{
  "d_model": 768,
  "n_experts": 20,
  "experts_per_token": 2,
  "d_shared_expert": 0,
  "init_std_router": 0.0217,
  "init_std_down": 0.0,
  "lr": 0.000956,
  "train_tokens": 1134000000,
  "steps": 9102
}
Below are experts of layer 7 (counted from 0) of a mixture-of-experts language model. Rows are named router (the router's row for the expert), down (a neuron's output weights, with its number) and show model dimensions 704-767. Each number is 200 + 20 x the weight over its row's rms, rounded and kept within 0 to 999.
After each expert's rows: "comes before" lists some tokens at least twice as common just after its tokens as in all text. This comes from a sample of Wikipedia text that the model never trained on. Tokens count by the router's weight.

# expert 2
router,179,197,154,208,191,212,172,199,247,207,189,186,163,229,213,179,185,205,230,200,209,169,216,226,208,191,196,194,201,169,200,173,196,196,189,211,219,180,181,210,200,206,185,217,222,204,165,208,214,184,227,268,208,202,186,162,201,207,209,249,166,238,197,223
down0,182,211,209,191,234,179,213,226,185,197,188,236,192,221,212,174,210,206,191,205,190,207,233,194,195,208,212,203,197,182,193,209,192,202,200,236,194,186,170,204,143,208,210,191,176,206,187,185,158,231,220,201,195,196,241,189,220,182,212,192,170,200,213,189
down1,185,168,191,224,196,210,198,176,196,177,215,214,233,186,219,166,208,164,181,250,165,223,213,212,208,194,208,213,202,196,203,233,167,202,191,230,157,204,205,229,180,190,211,201,211,214,207,237,210,214,226,180,205,211,172,214,189,210,213,185,211,205,204,204
down2,199,208,194,234,200,181,214,165,200,240,208,182,242,205,214,205,205,178,201,216,229,216,231,201,204,201,203,191,169,214,194,199,196,198,205,180,215,208,192,208,190,179,182,177,182,176,232,164,226,241,197,167,204,189,223,211,166,201,191,210,199,201,195,201
down3,214,198,218,211,218,146,218,242,188,238,190,216,208,188,209,205,211,220,152,201,151,206,208,196,186,213,192,221,194,202,190,182,225,189,231,220,207,202,180,196,198,208,212,205,184,237,206,212,223,193,245,190,187,161,212,179,212,233,204,206,245,207,186,192
down4,190,208,202,211,212,226,200,147,191,171,178,187,184,194,219,213,212,196,198,198,153,230,178,214,195,178,219,252,209,198,186,183,208,180,215,207,183,212,217,229,189,233,221,192,199,203,191,222,180,226,212,203,167,216,211,198,182,201,203,213,199,232,161,193
down5,188,199,175,200,184,215,241,166,203,185,198,180,203,205,210,160,171,185,215,194,184,218,198,198,195,209,171,199,207,218,216,191,203,210,169,243,207,169,217,198,196,188,199,222,182,213,226,182,199,186,207,203,205,205,229,213,232,180,210,188,211,208,183,188
down6,241,159,237,214,187,212,221,178,205,206,190,206,191,218,216,204,185,227,219,183,216,190,252,195,207,198,204,189,206,182,228,193,189,205,172,255,216,168,208,190,176,194,162,197,194,231,192,215,135,193,204,201,205,157,192,198,225,201,187,172,212,208,225,180
down7,215,203,195,213,221,173,218,221,182,212,213,198,227,230,210,202,206,204,187,193,195,196,199,230,224,201,201,201,191,193,200,199,196,238,185,150,207,186,204,193,212,218,196,158,191,190,211,196,206,184,202,183,228,189,220,203,181,205,180,231,212,223,226,210
down8,207,221,219,163,203,229,226,204,212,230,212,209,197,219,176,200,207,219,185,247,236,188,164,215,227,192,199,207,194,185,205,166,201,197,246,200,206,149,199,233,227,181,178,214,200,193,162,185,211,213,206,202,202,222,217,217,226,207,219,239,206,194,226,221
down9,168,162,205,207,215,179,238,232,160,201,175,191,196,207,144,182,214,182,174,204,196,190,184,231,205,212,168,215,201,189,205,197,212,219,166,194,225,206,229,177,177,176,191,174,165,205,175,198,221,209,199,199,203,170,165,194,221,239,216,181,226,189,206,199
down10,219,197,187,202,183,212,215,172,192,192,194,223,220,151,206,206,206,229,236,221,192,203,183,212,182,188,216,206,195,176,230,216,174,212,196,180,230,168,200,207,187,188,224,228,237,219,177,214,196,193,205,204,215,170,197,201,193,235,251,180,176,157,227,191
down11,237,180,197,198,170,233,197,216,204,196,198,241,202,208,195,196,217,197,188,202,235,235,208,168,187,223,168,205,212,184,193,254,200,190,185,210,204,187,180,168,219,197,203,185,196,228,224,198,188,218,206,207,197,191,170,200,171,196,213,242,185,210,182,205
comes before: " the", " a", " his", " •", " an", " her"

# expert 12
router,211,191,186,205,190,196,211,174,176,210,194,192,221,206,219,199,187,193,180,201,160,184,186,231,154,195,227,194,141,223,200,210,207,205,185,192,200,238,145,195,224,212,230,203,208,218,180,210,214,212,212,205,209,176,180,224,155,198,212,201,197,233,214,238
down0,186,263,202,201,210,194,202,193,232,220,197,184,183,194,189,206,201,197,202,209,212,174,179,182,189,198,183,188,228,191,248,211,198,202,228,171,196,219,206,209,238,195,208,223,195,239,210,196,202,205,228,207,200,225,234,217,224,237,224,208,194,202,197,223
down1,183,221,209,205,212,204,203,219,157,197,208,209,182,177,198,231,198,183,237,160,224,215,207,214,179,203,245,212,207,185,176,202,246,220,217,206,194,212,208,210,224,184,181,208,180,220,196,212,243,202,228,176,192,200,218,210,218,228,154,199,164,199,206,217
down2,184,173,189,173,207,173,194,189,196,209,160,207,189,193,199,181,184,189,195,218,224,195,189,185,180,238,166,202,185,170,197,187,190,175,221,200,185,205,206,201,189,206,165,180,208,227,230,177,197,194,225,170,171,199,189,172,175,181,212,224,179,198,239,211
down3,183,180,225,191,194,217,213,232,201,196,189,185,180,188,205,205,228,196,184,188,197,184,206,196,207,159,208,184,208,194,160,179,216,176,274,236,197,191,174,229,175,178,233,206,218,196,197,248,155,202,144,184,185,199,183,196,169,211,191,175,190,188,216,206
down4,188,190,210,172,206,223,204,216,209,227,217,232,227,194,198,184,221,197,212,197,210,194,214,177,177,182,207,191,184,198,173,205,180,197,183,181,205,198,199,187,192,184,195,193,193,195,205,221,179,206,146,223,214,213,205,190,210,213,226,198,196,199,198,194
down5,180,181,240,178,221,202,208,242,189,206,204,201,186,198,233,193,188,193,235,211,182,211,221,171,224,183,212,212,193,224,212,199,178,164,186,145,157,206,239,188,253,216,194,209,228,205,205,195,217,236,186,213,177,193,187,204,214,215,199,202,209,219,211,169
down6,217,169,177,200,229,177,201,185,206,204,205,167,208,198,161,211,188,227,188,203,179,186,170,173,222,191,183,213,228,185,179,199,201,196,208,192,199,198,212,223,190,208,183,231,196,211,195,207,170,204,224,168,193,194,209,218,124,177,208,188,184,178,232,209
down7,181,202,193,197,208,222,201,212,224,194,204,175,174,267,189,217,189,208,177,206,203,217,196,184,192,196,209,204,200,188,207,177,185,221,196,189,223,215,216,219,180,186,220,201,173,195,213,205,222,179,192,200,205,171,194,223,159,162,191,212,177,210,169,223
down8,205,214,148,170,151,227,221,193,196,170,194,187,228,179,226,166,205,199,219,187,187,180,212,223,212,200,234,192,196,196,202,197,242,211,198,184,193,172,216,187,158,229,185,177,186,185,215,188,184,158,238,207,173,199,170,191,195,207,220,195,195,207,187,209
down9,180,216,197,180,213,195,192,242,205,210,198,191,202,244,216,184,187,220,203,186,214,206,232,171,205,199,214,217,213,218,175,193,198,198,206,194,192,196,190,178,221,229,244,231,209,182,243,192,169,212,237,211,207,199,187,190,216,217,186,184,170,175,177,191
down10,166,210,169,207,199,160,206,190,186,213,189,202,186,204,231,174,217,182,180,180,184,198,189,210,184,211,186,178,182,187,180,194,226,206,177,207,180,213,222,219,184,214,174,175,167,185,212,186,184,205,170,180,196,199,208,225,187,197,181,220,207,206,208,199
down11,181,187,166,169,212,206,200,207,198,179,206,192,198,251,174,204,181,204,204,177,225,216,188,215,201,223,179,217,218,202,240,173,193,191,223,230,192,222,212,184,185,183,215,149,225,217,177,202,149,168,240,241,202,193,164,215,225,214,210,212,205,182,219,194
comes before: "\n", "-", "|", " ", "The", "In"

# expert 7
router,209,214,182,187,172,185,215,237,208,209,186,204,203,258,208,195,215,201,189,204,198,203,184,206,188,201,212,196,219,170,202,215,194,186,227,198,188,222,200,227,189,178,217,182,195,232,202,218,202,235,192,216,185,214,180,185,176,169,208,218,138,199,198,209
down0,230,200,209,255,204,213,206,195,192,196,182,230,218,212,190,181,230,212,201,213,183,201,156,235,200,188,235,200,173,204,212,211,182,200,227,168,158,188,188,174,167,190,180,173,203,202,204,164,230,188,185,202,250,204,201,167,173,211,204,187,189,232,219,216
down1,187,186,218,196,210,216,174,201,169,183,210,191,221,240,251,193,189,204,184,203,190,265,194,212,234,177,173,210,186,198,213,170,231,149,175,225,178,209,203,207,232,210,192,198,176,224,173,212,187,205,204,211,189,166,219,180,175,188,192,212,172,201,201,225
down2,198,218,196,231,217,188,198,228,179,182,173,204,166,182,204,188,239,195,166,219,182,165,179,186,217,183,208,186,211,208,217,217,207,225,218,230,231,199,198,223,224,182,236,198,194,211,202,209,172,185,214,197,196,188,194,179,223,184,215,170,175,227,190,173
down3,215,193,206,194,207,179,196,188,194,180,219,213,178,221,184,206,192,186,214,207,196,214,237,192,202,196,192,187,207,178,215,155,179,155,211,193,194,200,187,189,221,213,193,186,197,156,192,179,217,256,223,194,162,196,209,197,213,207,207,161,196,206,154,163
down4,176,199,194,185,168,187,205,199,182,216,195,202,181,211,210,192,228,184,203,205,226,207,211,192,173,179,201,155,179,172,210,160,194,221,182,199,172,196,197,203,201,197,234,238,267,203,187,179,217,184,185,237,220,224,173,239,226,241,200,213,175,183,203,180
down5,230,235,227,203,181,207,213,207,176,205,186,208,211,205,211,204,177,184,172,220,186,176,193,189,180,172,207,152,187,181,205,230,176,212,226,198,232,212,185,171,242,210,252,220,200,171,185,209,218,192,207,203,240,225,194,190,236,200,218,180,197,209,176,208
down6,192,162,211,186,200,187,170,195,200,189,156,216,179,192,179,170,229,236,239,222,223,213,200,198,222,201,214,203,207,216,180,179,207,193,214,179,210,193,173,205,199,217,239,220,156,211,202,180,190,187,192,221,222,226,220,246,193,185,223,173,192,229,190,167
down7,205,203,190,216,203,171,185,192,168,197,235,214,178,189,195,169,210,201,184,198,233,168,179,204,202,207,206,182,210,246,208,153,195,177,200,207,186,207,219,209,209,203,183,209,190,198,178,201,199,181,266,196,209,186,184,184,195,196,213,180,217,177,191,209
down8,211,208,194,218,207,200,216,246,241,197,214,208,182,242,200,198,188,192,191,225,171,210,182,224,183,201,187,179,190,185,188,209,202,199,236,204,216,205,222,205,206,188,216,213,221,161,197,171,177,209,203,182,183,158,212,262,160,183,235,213,177,225,223,205
down9,208,196,182,201,222,182,189,210,216,194,196,205,211,195,168,202,193,208,180,209,185,211,195,171,179,212,195,190,176,185,194,204,194,208,188,215,214,193,200,165,210,188,151,215,216,176,181,224,188,185,205,169,193,188,204,210,187,207,169,197,220,204,234,241
down10,213,195,155,164,187,221,190,199,203,180,207,210,211,204,206,192,225,209,213,219,236,219,248,198,176,174,205,195,207,172,171,223,203,190,195,209,200,193,191,223,176,194,175,181,197,185,190,207,195,199,204,210,174,226,184,226,211,200,184,218,197,196,234,226
down11,201,208,232,208,184,163,229,189,205,218,181,213,208,165,203,213,179,188,196,170,238,251,196,202,222,210,191,197,205,195,207,194,222,200,183,216,183,221,203,205,192,195,218,231,176,178,181,182,202,210,202,203,213,206,186,202,222,178,185,203,198,192,214,193
comes before: " to", " in", " by", " of", " for", "ing"

# expert 14
router,187,202,171,220,175,194,206,210,225,215,193,224,207,198,230,225,242,219,201,214,186,198,175,203,179,229,205,183,155,180,188,195,183,186,230,197,184,208,177,187,231,234,225,191,227,186,206,203,226,222,187,216,184,210,190,216,204,210,193,190,200,194,216,200
down0,215,194,215,204,196,227,190,188,205,229,210,197,216,204,210,277,175,190,203,209,188,202,192,203,184,179,190,221,177,193,206,187,149,206,210,205,187,204,215,188,181,185,222,207,221,209,190,207,165,223,238,214,197,212,227,200,214,190,187,228,228,202,198,173
down1,211,189,170,159,171,185,208,188,222,201,209,249,194,220,194,173,189,189,227,217,197,196,170,187,198,213,196,191,228,184,213,201,208,188,245,199,218,191,195,206,227,193,206,194,196,230,217,206,198,186,190,182,188,192,191,190,179,208,213,205,209,230,161,183
down2,244,196,191,205,163,242,198,212,206,212,183,214,245,214,237,163,187,216,190,197,219,196,205,184,234,170,194,196,170,200,214,185,222,179,185,194,203,188,159,190,225,211,192,183,192,214,207,167,206,194,186,223,197,183,217,221,204,178,229,187,194,180,185,239
down3,203,199,212,191,188,159,208,217,212,226,231,226,194,208,195,184,216,214,192,171,187,204,201,183,173,216,227,199,209,238,178,155,178,188,199,193,201,213,206,226,203,162,171,179,188,203,190,197,220,190,219,201,207,203,181,195,201,173,188,174,167,197,208,214
down4,221,200,202,199,204,193,173,191,183,186,196,194,205,194,188,228,200,199,223,178,207,149,199,158,196,175,203,219,189,179,176,215,212,200,178,151,213,185,190,189,226,242,166,178,221,197,200,202,207,214,194,196,170,238,225,198,165,197,190,235,178,202,201,178
down5,193,176,172,197,248,221,201,241,209,192,168,214,202,194,147,173,193,232,179,193,206,220,203,207,219,190,192,203,196,219,182,191,189,221,215,228,153,221,196,208,213,191,225,204,242,211,219,237,170,199,215,167,224,198,197,206,198,194,220,184,224,203,180,180
down6,169,200,169,183,216,201,193,232,217,190,213,183,252,219,207,208,210,226,201,176,209,198,155,149,215,208,209,167,211,185,173,166,151,204,210,186,195,212,207,190,186,206,195,216,219,181,178,186,217,208,211,178,223,219,176,187,217,208,190,205,224,196,192,207
down7,219,236,208,166,175,191,210,162,202,209,201,244,194,224,220,187,165,209,203,197,197,203,196,223,172,199,207,163,220,203,175,184,220,190,187,209,222,196,205,197,190,207,196,201,154,201,186,226,200,188,187,171,196,210,188,210,216,178,222,205,179,185,189,217
down8,228,225,165,220,194,189,198,197,189,208,228,213,212,235,184,220,211,190,176,217,256,197,179,183,200,184,191,218,180,178,200,188,188,198,210,235,209,221,179,191,199,198,168,199,235,193,217,186,177,184,209,153,223,166,245,197,164,219,207,177,222,216,192,175
down9,218,192,206,207,146,241,158,211,191,231,187,182,212,189,237,193,185,219,177,212,194,176,195,215,208,195,162,199,185,181,193,155,200,211,223,243,180,186,217,196,202,216,204,199,186,159,172,230,223,212,175,212,217,240,169,171,225,228,211,204,208,232,182,199
down10,221,223,198,191,216,202,232,185,189,183,218,200,193,180,192,205,202,204,195,185,220,217,166,183,213,184,209,182,196,188,215,206,207,194,198,213,207,195,209,217,227,198,173,182,180,231,184,222,184,182,167,205,219,206,165,209,165,193,192,199,196,197,228,194
down11,184,199,194,206,244,234,186,210,177,238,203,171,217,194,213,218,169,170,220,212,215,245,182,200,187,181,193,212,208,247,210,199,217,191,193,178,179,204,218,193,169,188,204,207,173,220,182,220,230,189,208,216,227,201,165,192,207,202,162,204,198,195,205,197
comes before: "\n", " The", " In", " he", " He", " It"

# expert 16
router,186,221,201,195,201,198,177,182,191,180,191,206,218,222,191,210,191,175,208,215,214,175,209,230,203,202,181,151,208,198,216,196,175,205,207,192,214,193,212,178,203,197,181,194,193,199,162,209,217,221,185,225,201,170,224,187,188,209,209,230,168,260,246,209
down0,169,192,190,175,250,180,189,203,214,234,193,209,175,226,201,192,218,240,234,207,234,216,201,205,173,190,206,194,207,217,172,172,159,179,200,175,208,209,164,221,203,200,203,199,207,202,175,181,213,191,174,212,203,201,169,192,183,211,211,199,198,189,191,220
down1,197,207,214,187,206,181,219,227,198,196,228,215,239,203,184,204,214,214,202,198,216,224,191,200,200,190,197,202,193,200,229,217,189,193,174,211,187,214,224,180,219,201,229,179,156,198,201,197,210,198,171,202,190,193,182,207,209,186,205,231,183,193,208,180
down2,179,215,207,238,204,212,165,188,201,178,203,192,216,197,180,216,208,184,201,184,193,209,219,177,161,223,235,178,229,194,192,232,233,158,168,181,193,175,215,208,220,203,246,202,247,175,215,209,212,165,226,249,195,177,191,182,215,197,204,209,210,253,179,218
down3,166,199,192,188,174,228,240,191,226,167,208,205,149,189,195,207,234,258,208,198,204,188,170,192,207,172,180,202,193,244,192,223,210,183,181,193,229,190,207,230,206,253,181,201,228,189,204,197,194,173,196,223,187,215,229,195,214,230,261,210,200,206,172,210
down4,198,251,191,209,206,247,204,170,211,222,199,187,183,163,197,169,202,200,213,195,189,202,206,195,203,231,215,227,193,190,199,213,177,187,223,217,223,198,234,145,173,177,189,219,216,209,187,181,205,195,231,181,169,196,203,168,207,210,201,207,192,205,214,206
down5,195,196,186,203,198,189,201,222,184,164,145,204,196,170,182,238,162,213,211,215,200,208,205,180,152,174,191,214,189,207,197,169,233,213,263,232,232,213,188,161,195,227,198,200,202,221,204,182,202,200,201,188,205,193,174,206,201,206,187,176,191,173,218,208
down6,228,200,186,208,181,195,185,196,180,233,215,208,189,233,199,200,206,224,202,192,182,173,176,209,183,197,208,194,216,216,189,212,193,192,219,207,212,183,154,241,212,188,185,233,172,219,218,194,205,207,207,170,247,172,212,178,219,198,230,180,189,213,201,168
down7,220,194,202,222,170,235,197,220,209,217,211,183,194,216,195,197,234,187,239,179,215,176,192,214,191,167,188,203,190,235,198,193,183,212,202,170,192,213,204,227,200,216,210,206,218,180,198,188,218,222,215,231,191,210,236,193,229,189,237,237,220,211,145,176
down8,195,200,209,203,203,168,247,189,181,208,173,233,206,214,176,217,182,203,175,213,215,212,220,198,187,193,201,179,199,208,172,214,224,185,184,202,217,228,174,207,177,191,215,182,227,207,203,239,256,183,197,184,218,187,214,189,234,196,197,216,235,185,196,187
down9,207,215,208,185,192,191,180,197,170,199,206,208,208,219,218,208,166,195,193,185,192,188,205,187,206,200,220,190,212,206,181,207,209,202,163,184,229,214,222,212,217,170,223,239,170,190,189,200,213,188,208,198,201,180,191,202,170,191,170,192,200,162,169,175
down10,176,204,168,212,209,187,194,183,204,170,193,194,223,215,201,215,227,209,216,223,219,205,175,211,215,212,206,202,199,208,188,190,187,166,218,172,176,193,224,262,231,208,197,220,220,225,184,152,198,196,225,202,174,228,160,197,188,176,216,199,231,169,213,221
down11,173,237,203,236,169,216,197,225,234,211,229,201,218,188,195,206,167,198,215,212,204,220,184,204,170,196,174,186,188,211,193,169,202,204,198,186,210,196,199,194,181,214,161,193,181,185,225,222,178,172,193,210,184,186,186,203,180,224,236,217,235,208,214,208
comes before: " the", " a", " his", " its", " their", " July"

# expert 6
router,216,222,193,225,176,230,211,232,214,242,213,199,198,226,240,167,186,199,205,201,175,226,187,192,203,191,178,183,182,203,187,192,189,170,222,209,200,197,198,211,224,186,199,218,220,224,231,192,210,193,165,207,203,204,201,183,181,220,191,228,186,211,215,225
down0,199,203,207,189,173,201,185,190,195,155,215,196,202,195,241,205,208,178,175,167,212,188,213,174,209,203,246,190,160,223,183,170,166,203,178,217,184,175,204,211,211,200,216,213,191,224,198,216,199,177,185,204,206,201,265,212,167,152,197,185,197,202,196,200
down1,168,217,183,202,193,211,200,240,202,217,209,221,210,187,188,162,207,189,190,193,187,230,215,226,211,194,205,177,202,216,173,190,221,205,214,229,203,177,192,185,217,222,218,180,177,230,209,193,182,216,204,172,180,231,186,180,189,186,172,154,201,188,202,208
down2,171,175,182,233,180,220,210,177,213,208,213,186,198,211,219,224,197,187,185,229,182,168,247,220,201,149,204,153,171,171,186,206,226,209,210,198,210,150,216,170,211,169,188,199,202,176,258,187,217,196,229,218,193,198,167,210,205,184,201,233,203,190,188,200
down3,242,218,197,246,203,177,218,216,163,202,195,183,197,184,194,217,214,191,215,205,161,209,221,208,211,217,203,183,196,195,211,182,203,201,214,161,188,192,199,200,161,224,213,218,220,211,182,195,179,203,163,206,191,168,219,210,219,220,207,166,199,249,199,231
down4,208,215,197,181,176,197,200,225,163,182,221,230,186,194,180,187,194,221,228,209,221,187,220,178,193,183,150,158,220,201,191,208,223,180,185,210,232,185,189,222,175,216,190,215,229,185,206,206,186,208,231,229,216,191,191,214,190,193,175,195,207,221,194,191
down5,197,240,203,204,171,197,200,210,159,202,184,178,187,216,176,200,190,197,221,163,213,165,201,183,169,189,203,218,235,159,153,221,203,206,174,194,225,203,196,195,211,232,224,178,208,195,198,180,186,192,187,179,193,172,192,196,225,198,174,215,170,150,202,213
down6,222,205,241,210,188,207,190,208,215,198,214,191,188,201,228,196,188,197,190,169,210,143,220,228,214,202,186,234,244,189,201,224,200,203,200,220,265,197,213,173,223,211,198,252,196,203,222,215,199,189,205,181,194,218,207,199,152,216,220,203,173,203,193,220
down7,171,219,214,202,206,166,142,189,193,194,215,189,191,197,201,212,223,225,210,209,199,225,218,185,207,225,244,198,231,217,198,222,190,237,184,216,170,192,180,183,207,220,211,182,225,195,209,214,204,233,185,207,207,212,228,187,214,203,189,192,216,171,213,203
down8,196,203,200,188,214,221,143,206,216,224,198,173,171,200,181,226,220,187,227,203,152,209,224,199,191,178,225,180,185,187,183,223,197,221,146,169,199,196,185,189,203,195,197,172,203,190,192,185,209,208,227,193,176,188,194,231,204,193,200,225,180,196,198,216
down9,185,219,171,171,207,189,235,207,179,234,199,195,180,216,201,193,202,192,194,190,206,197,203,189,183,213,224,171,206,226,245,205,143,209,208,200,200,177,192,212,239,196,197,215,197,181,192,175,205,232,190,212,205,215,199,184,139,196,169,196,213,212,192,204
down10,163,224,221,202,203,200,188,195,185,164,202,190,192,189,220,218,201,211,204,205,194,189,202,194,215,203,174,237,209,187,231,232,205,200,203,175,230,230,201,210,177,252,239,168,199,204,222,200,197,213,198,194,186,205,189,192,222,221,226,235,221,193,165,234
down11,182,199,189,181,198,203,208,180,212,182,216,198,173,165,208,217,229,218,180,218,239,206,207,238,224,215,207,182,199,158,203,177,177,242,203,154,209,220,199,228,183,194,190,190,187,212,195,202,215,203,219,199,209,217,180,188,159,209,197,171,190,194,189,204
comes before: " |", ":", ";", " 0", " classification", " –"

# expert 8
router,193,203,129,223,194,207,207,235,241,201,220,209,198,235,210,168,178,173,221,204,177,186,175,208,196,165,194,189,193,197,182,189,174,206,200,179,201,195,173,224,218,202,225,185,202,220,218,206,209,208,188,225,211,202,206,184,200,188,194,179,167,215,206,195
down0,157,217,229,211,163,212,194,232,177,179,229,220,199,224,169,194,205,214,193,213,188,207,209,205,209,195,189,218,181,227,189,164,189,166,219,193,232,200,191,188,207,186,195,238,209,230,219,205,195,197,164,230,205,214,233,199,218,171,199,193,197,193,216,176
down1,220,228,240,221,192,216,201,243,162,188,194,202,203,200,218,220,248,203,198,190,192,218,229,191,176,229,165,216,189,199,161,235,190,193,177,179,183,166,176,189,209,217,229,208,223,225,223,195,211,190,210,201,177,217,226,212,184,202,240,186,222,201,192,217
down2,210,185,179,162,183,187,218,219,196,212,206,204,203,189,208,200,187,227,207,220,198,217,206,203,207,197,164,224,225,231,172,177,222,200,189,188,200,216,222,219,195,257,200,234,238,181,210,192,187,192,181,224,208,219,234,206,198,201,202,201,228,181,210,179
down3,211,226,174,200,208,197,233,218,211,229,201,203,200,242,217,151,209,194,173,200,200,198,178,167,204,208,199,223,204,184,199,193,211,217,206,192,201,194,199,178,202,199,187,217,182,185,206,186,176,148,215,200,213,180,199,194,200,212,182,224,226,180,230,192
down4,214,192,207,188,218,194,193,248,190,186,181,198,187,231,229,212,196,234,196,179,191,151,172,188,211,219,169,189,197,228,231,205,194,216,226,188,190,217,166,198,221,201,213,214,196,199,203,217,256,189,222,263,212,181,199,194,195,221,201,183,161,200,194,196
down5,214,201,232,181,199,227,173,251,185,188,162,224,204,218,174,167,201,200,194,217,199,201,199,216,202,211,186,197,211,217,225,221,227,215,185,190,210,194,183,213,193,189,194,208,214,177,206,205,213,207,184,192,190,187,209,163,205,200,251,209,182,223,205,187
down6,216,170,171,186,216,220,197,197,169,181,207,202,184,218,176,221,189,216,219,210,213,233,218,192,161,203,199,200,214,168,203,197,230,182,156,173,199,207,206,225,196,259,216,175,210,199,224,253,205,199,178,231,201,195,206,189,205,184,174,197,222,215,192,207
down7,213,205,222,223,204,222,205,185,212,197,182,199,186,192,233,229,220,204,221,214,221,201,187,191,191,195,216,236,201,203,190,229,203,170,176,200,203,222,208,197,235,206,231,202,204,177,222,179,183,206,191,179,160,144,168,192,193,200,216,230,199,199,205,206
down8,217,196,232,260,215,194,217,198,185,197,177,193,190,216,226,187,196,209,188,201,232,197,198,189,185,186,232,183,211,216,191,172,205,172,186,179,184,221,201,206,221,197,216,155,184,188,237,225,184,166,228,181,197,183,202,184,222,195,194,214,212,192,211,251
down9,192,224,199,242,189,204,190,180,189,206,173,188,149,212,210,200,197,190,187,175,228,223,166,179,185,224,201,200,204,214,179,219,188,201,215,155,176,193,208,217,203,188,207,202,219,201,241,195,195,197,174,206,182,188,195,186,175,197,196,170,218,224,205,174
down10,222,172,199,188,209,196,232,197,162,188,179,178,198,168,201,202,199,211,195,169,202,195,192,169,182,219,190,223,205,218,211,214,190,190,216,216,178,220,201,195,183,207,206,205,205,213,211,244,229,237,221,191,212,220,211,203,217,181,207,205,191,207,204,190
down11,204,245,187,191,207,244,192,214,209,204,190,223,175,211,216,175,189,182,175,233,232,165,177,237,223,197,245,203,209,199,200,209,213,162,181,234,214,191,170,188,184,254,211,215,203,224,167,211,192,218,182,174,188,186,219,196,249,167,178,218,176,188,195,205
comes before: " in", " of", " and", ".", ",", " at"

# expert 11
router,196,221,209,181,181,188,190,199,186,197,205,243,202,225,229,220,220,185,194,185,172,203,197,196,186,182,173,207,183,188,217,217,191,192,213,215,218,193,168,203,250,195,235,238,222,208,189,187,238,222,188,228,226,192,174,148,185,186,219,227,185,217,169,178
down0,192,178,173,216,244,180,174,193,208,165,219,203,223,176,190,231,200,212,207,200,215,211,183,167,186,190,190,196,225,210,200,163,179,184,221,194,196,171,191,197,205,211,184,220,173,186,208,185,187,198,218,188,192,188,200,186,200,177,205,200,166,207,198,183
down1,203,189,210,218,178,229,211,229,230,203,198,203,207,191,178,137,231,271,202,212,208,203,209,222,217,197,166,202,198,216,171,193,219,218,210,157,175,191,200,203,192,201,219,221,210,212,228,232,207,184,182,188,185,213,190,174,162,185,206,186,209,214,218,215
down2,198,217,204,228,176,209,166,221,197,207,165,209,200,202,212,200,190,222,212,182,208,210,164,187,168,219,200,203,202,185,214,198,166,198,203,180,199,220,150,203,228,183,222,185,226,184,169,197,206,189,234,223,191,178,204,223,223,198,218,207,196,190,205,196
down3,191,203,200,171,191,186,231,187,219,211,209,253,203,211,191,211,209,203,207,189,177,203,171,234,199,207,226,214,189,206,170,239,208,166,203,227,220,173,189,211,188,201,226,187,214,202,215,218,232,213,213,223,155,151,234,211,207,186,195,238,210,210,181,190
down4,233,197,190,213,191,198,249,209,133,207,181,206,212,206,214,180,201,196,214,221,201,173,208,222,202,184,173,239,206,195,185,220,215,214,196,230,239,206,176,185,210,201,187,206,203,189,188,241,198,169,199,190,229,181,210,205,213,200,210,204,155,171,186,176
down5,210,191,216,195,204,189,210,205,179,213,222,205,167,210,230,162,186,207,204,209,215,206,207,206,196,190,196,200,211,198,214,148,196,185,260,166,241,200,206,194,206,211,177,219,223,171,168,226,156,196,165,172,188,222,193,207,199,216,229,215,219,198,207,203
down6,199,219,175,174,197,225,193,233,182,221,202,218,206,211,239,199,190,185,191,191,174,202,218,201,237,233,183,194,218,195,251,225,202,184,212,211,189,227,195,222,211,192,218,186,186,187,190,193,199,216,230,217,199,174,205,188,163,177,173,206,218,218,193,228
down7,190,189,199,199,207,201,195,228,179,191,208,189,213,185,199,197,269,179,179,206,187,212,202,202,199,197,186,191,173,171,217,215,193,230,188,220,181,249,186,226,205,214,243,210,209,178,203,213,241,182,211,174,183,169,193,203,175,193,207,181,196,187,182,190
down8,170,223,205,183,199,182,225,217,161,197,200,209,203,183,202,186,166,172,231,202,202,200,221,202,188,179,186,185,204,194,212,196,209,191,176,199,190,216,245,214,217,182,187,174,154,208,210,195,210,202,222,214,181,221,214,202,201,217,212,199,191,171,210,215
down9,206,214,220,180,193,237,182,199,200,201,209,229,208,236,222,202,237,167,191,222,165,184,199,224,183,215,196,177,212,196,223,195,198,220,211,211,188,208,229,185,171,175,172,213,202,222,185,191,208,185,174,210,215,201,180,179,196,213,175,211,179,199,190,190
down10,182,176,205,217,197,158,196,163,221,192,228,225,174,202,199,192,202,213,223,244,230,198,209,203,184,214,178,212,225,194,206,214,183,196,198,184,210,215,179,193,194,257,191,197,153,205,215,193,200,171,168,202,207,205,177,119,222,218,196,213,193,180,208,194
down11,192,219,200,182,202,245,172,152,177,207,194,206,237,204,196,195,208,198,180,202,198,218,229,214,222,192,208,197,211,166,183,182,187,180,185,201,174,206,214,201,187,198,174,182,190,175,208,193,194,182,206,213,202,184,230,221,181,210,207,193,179,194,212,229
comes before: " |", " of", " 0", " 1", " 2", "',"